{
  "n_layer": 16,
  "d_model": 128,
  "n_experts": 32,
  "experts_per_token": 2,
  "d_expert": 32,
  "d_shared_expert": 64,
  "activation": "reglu",
  "moe_layers": [1, 2, 3, 4, 5, 6, 7, 8, 9, 10, 11, 12, 13, 14, 15],
  "router_score": "sigmoid",
  "normalize_top_k": true,
  "routed_scale": 1.5,
  "balance_loss": 0.00792,
  "balance_bias": false,
  "router_bias": true,
  "n_groups": 4,
  "groups_per_token": 2,
  "shared_expert_gate": true,
  "init_std_router": 0.0118,
  "lr_router": 0.00196,
  "vocab_size": 2048,
  "norm": "rmsnorm",
  "norm_eps": 1e-05,
  "tie_embeddings": false,
  "optimizer": "muon_variant",
  "lr": 0.00473,
  "beta1": 0.9,
  "batch_tokens": 131072,
  "seq_len": 1024,
  "train_tokens": 818100000,
  "steps": 6242,
  "dataset": "wikipedia_en"
}
Below are experts of layer 9 (counted from 0) of a mixture-of-experts language model. Rows are named router (the router's row for the expert), gate (a neuron's input weights, with its number), up (a neuron's input weights, with its number) and show model dimensions 0-127. Each number is 128 + 32 x the weight over its row's rms, rounded and kept within 0 to 255.
After each expert's rows: a language model's description of what the expert responds to. This comes from a sample of Wikipedia text that the model never trained on.

# expert 29
router [149 126 145 153 156 112 160 131 141  59  97 128  44 143 156 120 119 130 100 105 185  93  97 120 132 149 111  73 111 108 146 118 145 125 128 146 115 112  96 145  80  98 148 129 175 133 105 136 130 190 143 137 139 106 157 153 177  80  99 147 145 120 117 139 163 168  97 161 124  95 105 103 121 155 117  91 141 136 147 129 157 126 169   4 135  37 133  16 102 130  67 156 166 167 109 115  65 154  68 148  78 129 166 127 122 138 156 153 152 169 151 132 136 107 149 132 109 135 147 100 129 173 130 115 124 149 126 152]
gate1 [107 146 151 104 181 122 153 143 155 107 105 185  99 107 108 119 135 125 102 145 121 146 189 107 119 145  97 133 155 110 140 111 103 129 100 148  81 167  93 118 118 147  77 147 131 104 173 156 116 122 180 172 139 173 109 160  79  94  58 121 156 179 150 129 128 138  65 169 141  90 146  83 115 161 115 121  96 152 205 170 154 146  86  52  89 119 128 119  96 157 167 180 105  47 122 145 154 138 105 112 111 120 159  96  93 151 158 139 106 156 147 111 109 134 123 109 170  66 182 173 173 188  97 127  77  93 122  94]
up1 [ 79 149 171 112 123 173 104 113 153 139 115 146  90 100 136 138 161 121 121  74 108 160  99 252 153 134  74 147 106 121 154  92 182 148 141 117 143 146 128 133 118  73 138 139 134 137 119 147  82 156 109  80 181 172 120 168 152 128 157 149 152  78 147 143 101 113 118 164 140 153 109 173 119 120  90 132 135 139 167 152 170 125 124 101  50  85 107 197 158 102  94  56 144 118 127 135  91  97 106 121 115  79  85 132 121 138 190 102 180 137 114 147 178  81 133 141 104 141  66 157 126 116 144 152 100 196 138 117]
gate2 [142 157 151 142 139 116  36  91 135  83 147 159 126 132  77 160  90 132  77  92 149 120 129 143 119  93  91 127 151 130 126 114 166  74  93 134 127 100 114 133  95  98 133  59 132 155 115  98 128 171 148 135 144 125 171 103 122 121  89 130 109 103  84 195 170 147 141 112  90 150 120 154 156 148 161  65  69 187  93 137 181 123 168  49 168  62 145 120 130  87  79 122 151 139 121 114 135 179  95 118 112 149 106 109  96  82 145 110  69 100 118 107 148 158 176 102 126 155  96  87 116 164 101 160  76  79  96 155]
up2 [200 150 100 165  92 182 161 153 166 160 103 134 130 146 155 140 161 133 139 131 154 193 151 150 128 175 187 136 103 136 131  84 126 180 143 109 136  95 122 126 169 115 139 120 161 112 140  75 133 223 124 108 102 142 128 145 111 153 124 133 119 156  97 117 116 123  59 166  76  97 170  67 127 110 140 114 133  80 151 139 105 159 115 109 156  96 138 106 159 150 111  54 123 146 212 163  90  90 137 114 172 158 126 115 147 156 130  73 109  97 111 113  93 132 116  37 162 156 126 207 147 117 120 120 160 142  87 123]
What it handles: Verb-ending suffixes such as ed, ing, ated, ited attached to stems, as in willed, calling, turning, farming.

# expert 0
router [129 113 171 135 102  75 172 142  79 133 130 116  96 159 119 134 142 110 117 122 225  59  56 115  79 140 130 108 136 151 139 125 141 122 130 188  84 141 107 155 137 118  86 180 148 113 122 121 152 139 126 110 187 152  95 156 144  99 122 120 160 102 126 187 168 140 122 146 135  93  73 138 151  97 142  89  86 105 175 104 118 114 103  74 130  57 104  41 129 157 100 120 158 153 121 100  96 148 152 170  81 150 200 114 126  78  89 119 119 144 151 127  60 159 157 158 116 118 175 109 127 132 111 144 158 100 190 126]
gate0 [108 166 137 173 109  95 118 125 168 137 159 195  93 175 141 110 118 124  89  68  80 188  87 166 130 140 128 175 146 161 130 173 101 136  95 173 117  94  77 108 142 109 125 119 105 112 151 118 151 119 107  96 142 159 107 164 146 120  97 157 167  63 149 130 107 131 155  50 133 120 122 109 158 131 199 182  91 134 163 132 168 147 125 161 183  98 108 104 154 165 130 101 134  67  72 107 169 146 130 170 152 129 157 101 142 117 114 170 108 183  86 133  69 164 162  47 150 176 140 123 154 166 137  88 127 135 149 120]
up0 [137 115 105 163 118  67  45 136  80 101 113 170  51 107 163 163 145 156  67 126 223 140 128 120 137 118 148  98 122 110 158 139 113 140  49 154 141  97 158  84 128 137 132 159 131 149 166 137 169 102 157 122 122 140 166 137 140 137 117  97 113 128 124 139  97 113 149 137 111 128 124 112 159 169 108 120 187 152 121  90  82 141 110  44  93 145 147 188  83 184 142  77 159 131 100 153 114 153 149 167 150  94 170 107 162 112 131 117 155  90 148 123 125 153 209 132 155 165 122 110 202 114 131 114 131 138 180 161]
gate1 [112 118 154 130 170 101 160  94  51 154 134 113  87 129  86  72 118 156  50  38 131 122 127 169 105 130  80  90 133 122 138 140 136 152  98 107  82 125 119 170 225 138 107 171  87 135 160 142 136  98  99 188 127 139 140 167 136 119  74 142 119 169 187 125 119 126  85 110 146  93 103 118 101  85 169  85 126 153 135 134 150 107 129 171 163 170 131  97 187  97 137  88 134  66 164 128 145 157 131 137 114 166 141 118  96 122 152 114  83  92 133 124  72 193 152 145 147 125 121 136  77 134 163 110 172 154 140 111]
up1 [125 119 165 154 133 151  56 163 139 123 136 164 138 100 119 141 181  84 145  99 110  94 175 127 143 171 140 126  84 117 122 127  72 150  78 176 131 156 102 151 118 112 126  91 222  61 146 149 141  77  87  66  94 130 164 136 159  71 141 114 165 145 136 113 159 163 103 148 105  84 193  84 109 126 125 104 107 121 137 136 128  91  83 171 154 121  65 120 147 163 112 128 207  81 168 118 119  85 143  99  90 153 150  97 119 126  68 177 138 133 106  98  77 129 109 112 120 112 140 139 124  62 148 130  98 105 105  83]
What it handles: Word-final suffix pieces, mostly plural s, es, ies, and noun endings like ations, ions, ors, ities.

# expert 13
router [153 121 135 174 147  89 117  88 127 120  81  77  95 158 163 116 105 110  91 173 227  95 127 114 139 177 141  99 145 189 197 129 135  78 137 138 125  95  94  94 120 141 116 141 150 110 139 125 170 143 138 140 167 187  97 151 130  92 123 127 132 147 187  74 119 133 125 122 121  77  86 139 151 123  33 108 129 126 115 115 188 136 115  67 104  65 134  80 100 105  99 152 117 127 137 150  42 165 158 125  48  98 187 110 132 141 108 152 157 139 150 126 132 140 163 137  86 134 128  97 130 135 155 157  95 120 162 124]
gate1 [ 87 179  92 111 124 106 110 133 113 160 141 145 154 124 161 166 159 133 182  99 181 156 145 175 179  95 156 115 160  86 198 153 140 134 115  94  89 139  95 123 122 109 148 140 112  97 141 113 172 123  74 147 144 145 138 149  94 146 104 132 138 114 174  90 123 107 133 131  78  92  95 111 174 115  82 142  89 154 105 129 139 173 166 108 133  79  92 154  66 135 137 148  74  54 151 133  86 127 187  86  75  66 113 119 176 114 139  92  92 162 129 138  82 139 192 162 130  77 122  94 107  58  72 135 120 123 164 117]
up1 [158 115 167 137 134 103 110  78  61 161 126 180 100 104 118 122 152 128 144 130  91 119 121 124 134  53 145 123 112 131  74 164 156  95 128 115 136 163 144 145  63 162 111 179 122 127 115  85 177 158 126 146 144 140 189 164 142 119 163 168 155 163 133 126 100 104 122 169 115 169  44 146 141 103 171 164 132 133 180 105  91  60 122 110 158 122 126 132 158 134 102 127 153 112 109 153 133 101 204 170 194 131 140  93 187  74 152 151 147 109 181 132 115 164  63 128 131 140 150 127 114 161 119 209 101 159 166  92]
gate2 [ 79 136 137  72 130 120  96 114 109 135 152 101 117  89 160  52  80  53  79 143 134 160 200 136 175 154  99 122 139 162 168 124 143 134 128  82 131  87 114 140 168 106  94 154 104 144 166 124 176 114 104 153 108 184 145 189 125 167 125 148 123 119 160  63  73  95 138 120 116  85 113 105 144 121  84 163 143  98 110  97 159 176 113 118 137 118  39 169 157 112 101 128 140 167 139 158  83 128 193 153 101 136 130 141 111 107 139 125 185 123  99 150 151 142  57  79 128 101 116  55 112 120 124 110 100  94 114 123]
up2 [113 150 176 147 124 153  84  79 130 196 165 128 100 129 125 169 128 102 155 116 145 126 111 132 131 104 128 174 123 110 115 127  50 121 153 130  63  91 149 133  73 179 134 124 136 123 169 115 159 138 153  96 171 157 156  80 124 123  93 138 167  75 163 110  97 119 190  83 105 128 115 180 141 125 112 125  69  83 189  92 118 134 121  88 125 140 189 141 110 121 180 147 208 118 163 111 159 120 188 139  80 134 143 134 168 175  96  93 140 148 105 115 166 134 103 113  75  79 184 131 132 145 113 109 124 197 108  74]
What it handles: Inner pieces of foreign, mostly German, Slavic or Scandinavian names and places, such as Stut-t-gart, Hanc-zewski, Hol-b-æk, Fran-c-és; also table pipes.

# expert 15
router [117 117 136 111 146 138 154 148 155 108  88  95  39 180 151 118 128 127 113 144 227  93 100 109 161 171 189  93 118 197 146 117 139 117 141 177 148 111 145 130 147 134 108 160 160 137 157 115 152 192 126 146 142 117 138 149 143  48 123 137 117 133 130 113 125 126 137 114 147 106  63 134 136 142 143 125 127 124 141  83 152 106 123  55 107 102 150  59 141 126  57 124 136 166 131 155  40 155 159 120 133 123 199 158 162 126 125 135 108 143 149 129 128 133 155 216  79 131 133 131 142 130 200 185 155 119 159 139]
gate1 [ 98 134 132  95  91 125  91  94 182 140  80 109  84 156  53 119  67 125 171  86 147 155 142 191 169 162  96 137 123 114 144 118  73 138 111 106 101  77 132 170 128 111 128 171 160 141 104 127 125 164 151 107  78 128 173 168 149 129  71  91 135 151 204 133 138  93 108 166  40  99 113 159 110  62 183  97 146 141 144 132 102 126 139  71 131 173 174 173 141 136 112 110 100 111 142 174 171 166 118  96  86 119 107 127 184  70 140 114 178 155 130 150 129 100 104 151  96 144 156 129 138 160 154 130 149 116 155 111]
up1 [ 88  80 126 117 158 155 167 127 119 101 143 104 177 163  99 167  69 132 145 163 129 107  98 132 117 140 160 111 103 130 111 166 102 213 196  86 171 148 122 165  75 142 102 141  82 120  93 182 122 162  47  80 121 128 153 112  89 102 146 124 130  77 114 149  99 136 112  93 193 116 124 105 106 115 135 138 145 161 138  91 164 126 120 164 106 160 105 157 150 129 136 154 121 135 103 176 170 158  95 115 142 179  83 124 153 108 126  98 125 133 168 174 106  81 158 145 135  59  72 218 164 119 192 122 109 124 122 123]
gate2 [ 87 154 101  54 115  64 169 204 186 123 117 119 103 117  96  99 116 116 162 169 157 127 174 129 126 158 140 125 120 135 158  94  95 103 113 143 114  48 149 146 157 161  94 147 111 160 157 118 151 147 140 186 135 113 161 115 158 139  94 159 118 127 134 135 102 125 103 119 180 135  78  90 208 189 132 151 129 131 150 131 173 137 157 178 149  99 171 106 104 128 131 165 103  98  97 148 123 155 176 133 119 102  85  96 117  51 124 149 151 102 151 131  90 160 160 143  91  52 135 187 154 151 148 132 114 103 194 165]
up2 [143 115  87  86 150 191 149 112  93  97  97  84 105 161 130 173 157  93  87 216 170  91 173 118 166 133 175 149 134 122 117 147 140 129 110 173 105  93 192 178 162  80 152 143 119 141 114 104  54 110 128 126  74 165 100 144 131  88 115 104 140 160 109 127 117 195 198 162 137 115 119 142 203 113 149 157  95 159 109 119 176 174 172 121 103 161 158 133 167 175 104 139 146 117 128 191  97 150 162 138 144 133 125 123 116 166 188 175 126 130  95 144 105 133 161 100 138 106 142 164 158 140 184 146 139 147 111 148]
What it handles: Short middle pieces after an initial letter or syllable, like um in posthumously, on in Lonzo, Col, Car, pol.

# expert 27
router [139 106 138 179 127 130 140 114 127 131  44  83  79 148 136 108 136 127 127 179 200  65  69 111 131 162 146  49 119 194 138  94 125 120 124 197 145  97 128 134 113 133 106 156 157 114 149  96 145 185 122 130 184 129 129 150 146  73 126 143 110 125 169  96 159 132 112 143 125 100  77 135 153 118 144 108 129 123 116 102 138 128 104  19 107  72 131  36 118 119  78 198 122 163 102 131  61 137 119 142 106 107 176 153 129 115 111 115 129 107 134 154 131 107 147 163 116 118 159 137 132 129 191 179 142 133 145 143]
gate1 [108 105 130 125 190  86 103  80 190 138  68 152 140 133  74 152 154 105 149 164  89 130 112 148 105 129 145 127 171 100 176 172 140 150  85 138 144 133 144  94 124  51 137 183 118 150 125  99 127  92  92 155 131  92 135 149 136 120 120 178 135 157  96 162 190 106 176  75  42 131 167 151 107 117 153 115  87 119 105 157 172 177 150 117 159 110 122 150 151 117 114 142 138 152 126 147 138 172 102 131  88  38  70 104 145  69 150  84 158 194 102 187 128 138 125  86  95  94 145 124 122 144 112 155 151 136 104 117]
up1 [154 142  81 122 130 153 127 149 113 114 106 151 135 129 122  71  77 127 132 113 149 137 107 113 135 133  73 112 127  89 130 154 154 105  97 168  97  77  89 152 194 155 143  95 113 134 156 171  41 150 151 136 115 204 119 115 129 153 103 149 132 110 139 180 121 156 140 152 200  71  67 153 190  76 164 139 159  75 115 160  85  85 156 148  96 117 107 131  66  79 195 144 144 107 126  99 111 168 107 131 112 114 102 151 149 119 115  97  84  88  84 190 152 166 132 171  97 112 104 173 140 123 172 170 105 113 104 138]
gate2 [153 169 132 161 136 140  57  55 138 104 132 157  75  94 125 123 154 155 163 141  60 101 136 121 197 149 174 145 187 124  84 115 143 118  94 162  94 128 161 106 137 135 173 111 103 120 137 122 122 145 100 158 143 177 124 142 102 160 104 140 143 118  88 177 115 136 146  99 111 129 117 130 157 110 136 138  58 209 156 135 108 164  97  89 157  99  78 149 125 135  95 197 124 101 156 112 176 197  95 114 132 179 121 115  50 149 114 130  99 115  59  94 129 125 124 118 128 122 106 126 110 144  58 105 102  69  90 155]
up2 [136 107 103  97 177 101 156 165 156 149 137 188 165 139 152 176 125  76  79 114 119 158  85 116 113 173 137 188 112  98 138 100 183 190  88  79 132 137  97 141 128 130 142 150  86 168 129 167  80  99 127 155 106 178 121 177 119 160 188 154 187 186 149 127 165  81 179 176 130 143 176 183 126 133 145 104 157 123 150 163 126 127 156 100 155 183 161 125  98 114 144 147  81 107 125 160 137 118 163 103 137  84 133  73 111 146 152 106 138 178 143 153  59 127 171 164 135 188 147 126 135 150 168 132 133 159  84 132]
What it handles: Final pieces completing proper names and month names in lists and tables, such as November, Clara, Ljubljana, Conservative.

# expert 6
router [138 121 143 151 145 145 125 116 117 130  77  74 102 166 132 122 116 116 128 168 178 102  95 142 130 163 142  54 119 170 110 106 132 154  94 223 136 115 156 161 122 126  96 188 153 110 139 102 128 184 105 145 177 131 119 162 131  49 128 169 125 125 168 120 139 119  97 118 113  84  98 121 143 141 118  95 121 144 119 101 129 129  83  44 110  53 151  11 122 118  71 150 145 172 111  96  81 126 127 128  92  99 199 158 112 118 131 117 151 151 123 158 112 108 173 153  64 134 160 111 137 143 153 158 132 132 158 157]
gate2 [118 109 127 161  85 145  57 105 117 120 154 163  58 140 142 145 125  91 129 169 130 146 183 137 144 149 155 131 164 195 140 113 104  98 132 159 102 114 128 224 153 121 120 168 113  97 184 116 117 168 115 143  95 136 139 175  78 151  70 179 126 127 143 112 141  82 182 142 109 131  98  97 137 132 114 110  98 141  56 184  96  77 120 136  84 157 159 112 167 150  82  99  87 124 212  96 148 133 128 107 143  95 156 177 105 132  92 156 151 115 106 116 143 151 125 120 119 101 181 180 136 161 128  73  90  77 152 108]
up2 [126  58 124 196 125 121 151  92 126 127 122 131  67 164 154 111 114 124 170 126 204 173 109  82 137 171 165 145 113  70 131  95 133 125 126  69 138 115 125 160  87 206 102 151 128  79 143  84  81 156 141 149 110 125 172 116 123 152  95 177 176 115 105 166 118 170  86  79 149  86 128 112 159 107  85  79 132  82 125  87 102 111 137 103 107 146 170 124 160 178 142  97 125 146 133 106 119 144 195 106 161  83 135  97 103 105 105 115 114 189 114 147 177 131 121 182  89 183 148 143  70 118 151  97 121 133 158 136]
gate3 [ 48 123 122  97 166  95  87  66 157 129 119 116 108 140  59 142 109  79 123 159 100 134 124  81 112 123 149 176  89 156 117  93 118 157 140 200 129 112 111 136 128 108 177 146 110 107 119 173 134 159 126 152 113 111 157 140 149  60 110 140 159 158 207 113  93 109 212 159 160 130  98 157 153 159 114  63 112  90 108 143 137 135 131 110 134  66  92 129 184 110 126  87  72 169 155 114 128 176  68 139  98 105 198  90 117 124 122  87 134 166 127 135 127 136  78 139  91 130 173  90 136 128 129  82 119 129 130  88]
up3 [140 144 121 195 195 141 163 121 173 118 111 115  98 111 144 150 179  88 158  94 100 160  90 107 143 123 124 193 115  84  92 146 134 148 121 137 159 207 197 122 121 132 106 132 142 139 162 165  92 145 158 121  97 124 178 135 151 139 107 149 136 152  97 128 108  65 145  67 164 161 142 117 114 113 127 104 121  97 155 136 117  78 108 118  93 160 190 172 119  61 135 118 188  67  73 112 196 130  85 129 166  90 166 124 116 153 146 121 130 176 158 146 145 159 126 140  92 146 149  95 167 139 163  87  88  66 111  90]
What it handles: Pieces inside all-caps acronyms and country codes such as ENG, IND, FARC, MoMA, plus word-final pieces.

# expert 19
router [161 112 116 171 128 106 142 141 123 114  83  98  89 149 157 135 127 113 143 139 204  85  64 140 135 161 129  68 146 170  87 110 137 130  78 162 143 114 110 172  95 134 173 182 124 101 127  90 161 163 132 180 186 121 131 173 144 107 134 145 143 105 127 106 203 143 114 112 120  93  83 145 128 124 122 131 103  97 116 113 143 101 131  29  75 115 127  16 142 125 117 192 121 128 123 107  52 178 121 106 102 163 182 137 135 142 115 102 146 111 109 164 105  92 166 200 106 129 118 134 143 170 129 117 138 141 127 154]
gate0 [ 98 230 116 167  81  75  92 112 164 135 121 120 175 176  81 136 161  91 141 153  97 184 116 184 115 126 127  89 132 134  68  81 178  97 151 165 120 166 154 147 148 138 144 129 102  85 109 143  94 157 115 163 141 121 160 115  85 195 133 144 119 105 167 112 166 116 140  86 119 115  92 144 174 124 136 115  52 137  72 149 117 116 174  91 128 116  80 106 168 140 112 127 123  92 132 116 178 152 107 120  65 134 109 148 120 140 160 166 149 161  98 154 109 142 145 177 136  69 103  83 199 143  96 108 105 132 140  96]
up0 [158 120 165 137  85 120 118 108 127  61 133 145 154  91 133  89 120 136 136 174 113 167 110 192 134 141 159  69 163 134 129  89 150 177 165 154 210  87 106 147 157 185 105 159 111 123 144  60 131 149 157 100 139 117 136 101 122 171 159 164 136  62 162 212 114 101 100 137 133 151 135 185 128 115 105 165 126 180 119 161 148  98 164 126 136 181 144 134 113 142 154  79  99  72  78 130 123 125 108 102 145 138 175 154  78 127 158 173 134 161 170 137 181 144 131 130  63 122 112  82  78 126 143 104 134 189 111 135]
gate1 [114 120 119 125 114  83 155 107 140  94 129 140 156 145 121 122  65 105 151  87 155  71 189 140 129 127 156 141 108 103 113 202 191 156 124 115 117  97 165 152 152 135 147 155 110  87 182 121 140 117  68 155 191 112 163 175  76 103  96 142 197  52 151 177 155 154 135  85 157 143 125 125 154 173 124 167 122 124  58 174 175 157 202 112 105 145 111 119 170  90  65 139 128 118 104 112 149 140 101 131 141 121 132 133 161 149 133 142  79 103  95 172  58 126 117 112 130  63 100 155 123 110  99 141  93 130 108 116]
up1 [139 155 132 117 179 178  76  71 129 124 182 113 146  88 149  98 196 150 132 130 132 135  79  88 115 152  82 192 155  72 149 118 153 143 154 139 132  97  99 110 106  63  91  82  95 153 145 113 128 127 130 107  50 128 138  76 160 136 182 107 163 178  93 155 145 175 131 152 115 105  97 116  68 114 168  92 159 125  73 167  94  97  66 150 156 120 169 178 115 102 113  92 167 132 164 183 127 141 141 139 129 117 129 136 108 126 130 118 126  70 129 138 105 160  70 148 108 128 125 116 214 124 112  86  86 113 129 128]
What it handles: Word pieces in sports seasons, events and film or music credits, such as sc-en-es, team, event, medal, tr-ack, championship.

# expert 11
router [145  86 112 166 152  87 142 111  96 101 123 113  23 175 125  87 136 106 133 171 155 121  66 121 142 144 211  87 170 176 131  54 122  94 122 166 152  41 122 123 104 120 124 120 143 121 145  86 173 216 155 109 143 170  97 148 149 104 131 159  96 122 116 122 144 147 179 149 103 100  93  76 150 137 119 107 113 127 161 110 171 146 162  96 124 101 108  59 147 160 127 126 145 139 128 157 108  93 119 140 133 125 122 164 114 160 107  87  92 121 139 161 132 104 195 147 100 127 155 159 151 104 152 185 167  89 156 112]
gate1 [164 162 160 157 120 133 114 146 148 117 162 143  85  90 119  73 142  75 133 120 135 136 188 138 181 107 180 156 158  81 173  87 106  95 154 109 106 104 153 145 123 144 139 124 134 136 143  89 137 179  76 130 131 186 142 170 172  93 147 123 135  77 117 120 133  66 139 102 161 107 177 169 151 108 129 110 158 145 127 123 104 139 123  72  63 101 135 106 140 103 162  47  64 161 191 117 191  88  89 102 167 118  54  94 147  90  81  76 148 160 105 125 116 103  81  64 141 118 134 143 131 136 125 139 144 119 100 135]
up1 [111 143 132 111 131 144 100 125  27 116 115 169  82 132 125 135  88 123 125 135 147 144 145 121 148 176  80 133 125 170 149 127  70 150 144 200 105 135 160 157 122 158 110 176 103 134 187 132  94 111 119 132 127 138 155 193 114  97 129 143 138 170  88  87 123 128 163  94 131 218 156 141 154  94 131 159 125 124 107 108 106 153  71 148 113  76 116 149 156 109 110 119 134 196 132  97 197  79 124 110 123  70 160 157 159 160 135 178 120 133 153  91 127 112 113 132  45  56  93 132 137 132  71 163  82 143 165 117]
gate2 [105 141 182 127 130 119 115 125 153  72 158  91 127  93 114  99 130  84 120 147  80 172 184 158 138 151 143 143 176 151 136 157 140 136 153 104 163  69 107 143 167  95 155 167 126 125  76 122 124 173  88  88 153 129 115 198 145  91  80 137  93 159 101 144 116  88 176  84 134  83 105 109 156 177 137  95 159 127 184  99 149 170 165 142 111 130 137 182 109 149 172 141 110 149 140 150 214  90 100 201 164  84 120 128 126 124  88  91 149 141  75 191 117 151 170 139 126 132  88  88 183 137  98 145 112  94 113  99]
up2 [133 181  83 174  96 117 114  99 145 128 128 126 154 115 118 152 132 144 183 165 117  90 141 147 168 131 123 154 192 172 142 126 163 144 156 144 156 123 127 132 210  82 205 146 149 102 122 124 113 142 164  90 133  83  99 128 144 100 102 119 142 145 174 134 114 138 120  87 145 109  53 116 162 164  55 152 123 119 140 129 134 108 142 147 122 135 153 156  87 138 152  92 147 180 172 111 104 113 101 153 136 113  94 108 194  68  80 131 100 123  50  96 117 100 160 148 157 116 159 149 117 163 233 154  96 116  95 192]
What it handles: Prepositions and linking words after a verb or noun, such as of, to, with, for, as, into, after.

# expert 1
router [149 101 130 154 121 135 159 158 133 113 130 142  77 172 145 103 157 117 149 142 170  99  67 138 158 126 120  63 123 145 109  83 113 147 155 143 181 105  89 140 108 151 132 139 104 104 124 112 173 143  92 129 163 168 120 157 100  88 166  92  85  66 112 116 218  85 135 131 135 107 113 132 129  97 138 111 135  87 150 128 155 190 121  24 110  86  80  33 113 152  84 123 101 168 101 102  75 198  99 128 164 114 162 156 137 134 142  95 120  87 109 109 120  97 110 188  95  82 166 163 125 133 137 134 162 115 120 139]
gate0 [103 134 171 120 142  93 132  77 221 128 162 141 144 112 160  75 114  99 107  90 124  89 147 123 105 151 147 141 140 140 108 109  96 167 179  99  67 114  98 167 131 142 151 163 166 172 114 139 216 116 117 152 116 157 178 126  59 140 182 108 110 130 110 185 133  58 116 137  76 144 121 112  88 154 138 133 106  86 151 178 182 102 127  90 137 113 146  92 104 149 123 129  85  83 167 150 136 171  91 125 132 108 159 139 131 119 196 104 130 103 104  99 120 174  92 152  59  94 179  85 111 106 106 140 136 139 117 176]
up0 [128 166  87 117 116 134 143 124 158  72  86 136  79 147 122 171 115 138  90 158 125 141 152 113 140 100 156  94 125 133 133  91  79 148 156  87 163 182  84 164 194  95 137 120  99 130 151 181 145 147 116 187 132  76 122 112  97 154 147 147 136 129 137 132  61 244 102  76 130 126 156 162 148 180 128 135  66 155  85 130 103 115 104 164 125 112 110 170 130 132  89 137 135 105 125 138 174 140 102 107 137 149 121 190 143 118 183  63  45 102 118 121 105 123 105 176 123 133 123 145 112 101 182 168 117 134 186  98]
gate1 [125 196  62 103  80 111  54 133 113 109 155 148 135 162 138  96  95  95 184 134 108  93 139 200 150 129 106 130 121  97  88 104 122 171 159 105 110  94 145 157 129 149 150 130  69 130  72 116 175 124  79 165 134 105 109 167 139 149 117 131 136  81 130 126 218  92 168 160  83 166 121 154 148 162 150 123 106 142  93 141 131 220 154 123 124 167  52 121 105 124  92 131 116 101 100 137  73 144  84 129 149 150 107 128 182 126 176  90 121  88 138 132  90 113 112 117 134  80 163 162 107 139 114 117 166  83 111 159]
up1 [114  89 142 128 136 122 110 140 133 175 103  89 191 170  88  78 131 138 156  99 170 124 223 117 180 123 134 129 121 106 145  73 135 157 137 111 125 177 120 139  91 107 173 119 116 160 184 131 162 111 106 121  96 105 131 136 144 141 178  61 102 134  82 165 118 133 125 134 110 120  91 154 167 137 120 107 126 148 104 141 134 148 100 131 133 164 101 145 194 148 116 142 162 163  74 118 142  79 106  68 190 101 141 142 116  96 114  92  87 100  88 126 188 165 157  95 140 140 175 149 167  31 177  87 158 142  69 143]
What it handles: Word pieces just after a capital or initial letter, mostly in proper names and titles, such as B-ig, G-allery, W-isconsin, Cate-g-ory.

# expert 3
router [170 114 130 138 109 142 141 153 134 134  76 130  81 142 140  87 158 111 103 133 177 109  44 133 112 164 171  86 167 175 141 127 122  85  94 204 118  77 129 158 134 161 123 171 147  73 120  99 148 206 145 113 163 116 142 140 112  55 117 124 163 118 137 140 201  75 137 135 133  86 105 135 130 120 124 128 143 149 101  92 148 110  92  24 134 107 111  51 128 136  73 139 148 165 109 126  49 134 121 135  81 108 161 130 166  93 107 131  84 110 157 169 145 117 129 184 118 116 139 153 139 103 147 162 152 133 143 124]
gate2 [ 84 126  64 120  81 161  85  82 131 148  95 130  72  89 133  89 110 108 101 151 170  95 114 188 109 149 188 174 129 142  62 125 147 108  50 110 115 112  92 165 135  96  91 153  62 124 133 132 118  94  95  67 103 157 190  76 101  91 122 137 132  84 124 141 115 132 155 131 133  69 110  83 125 136 123 109 139 121 107  72 155 157 100 120 192 179  95 137 163 169 180 155 142 185 115 137 121 165  96 140  86 134 142 156 116 121 151 122 125  93 159 155 147 155  98 102 105 200 124 146 128 178 159 129 146 102 154 112]
up2 [103 137 184 118 135 135 103 122 168 165 192 142 128 101 102 127 168 138  96 105  99 140 106  31 134 113  33 140 112 124 113 113 121 139 126 130  93 184 110 104 160 104 154 142 135  96  95 130 177 164  81 123 112  81 120 116 162 137 102 170 173 110  81 157 135 154 113 153 211 127 148 105 154 146 134 125 151 133 109 126  84 102 118 106 180 191 125 109  92 168  89 114 132 100 164 175 125 158 201 166 106 161 165 113 166 148 120 133 162  97 121 176 111 140  98 165 102  73 133 161 154  79 116 186 150 128 184 130]
gate3 [133 123 147 107 148 118  93 147 109 148 131 184  91 152 142  82 168 105 172 149 147 107 149 122 129 178 175 154 194 116 113 146 183  70 165 151 104 131 167 123 180 157 104 164 121  70 137 156 175  74  80 104 138 138 116 201  89 156 120 105 169  91 116 185 163 103 180  76 191  96 100 125  73 167 128 137  85 144  94 119 102 148 123 146 104 103  79 147  89 155 132  56  96 111 190 173 136 163 133 162 123 129 169 101 107 118 116 142 103 137  57 116 121 156 109 122 127 106 121 128 140 151  92 169 141 152  94 101]
up3 [157 103 135 135 115 130 136 159 110 143 148 137 187 165  78  80 125 134  86 170 169 131 196 189 148 104 137  43  52 121 154 113 122 102 138 114 175  94 165 110 125 116  87 108 117 116 108 125 136 127 141 115 128 184 107 154  95 155 117  99  89 140  93 196 151 135 150 155  94 167 131 133 154 131 140 113 157  76 126 106 123 144 150 104  96 117 142 145 123 110 105 183 180 145 154 143 119 187 162 185 152 187  77 117 142 169 128 150  68  96 120 101 179 139 188 198 122 127 169 121  96 177 131 154 186 169 127 147]
What it handles: Standalone space or opening parenthesis tokens right before digits, especially in tables, dates, birth details and coordinates.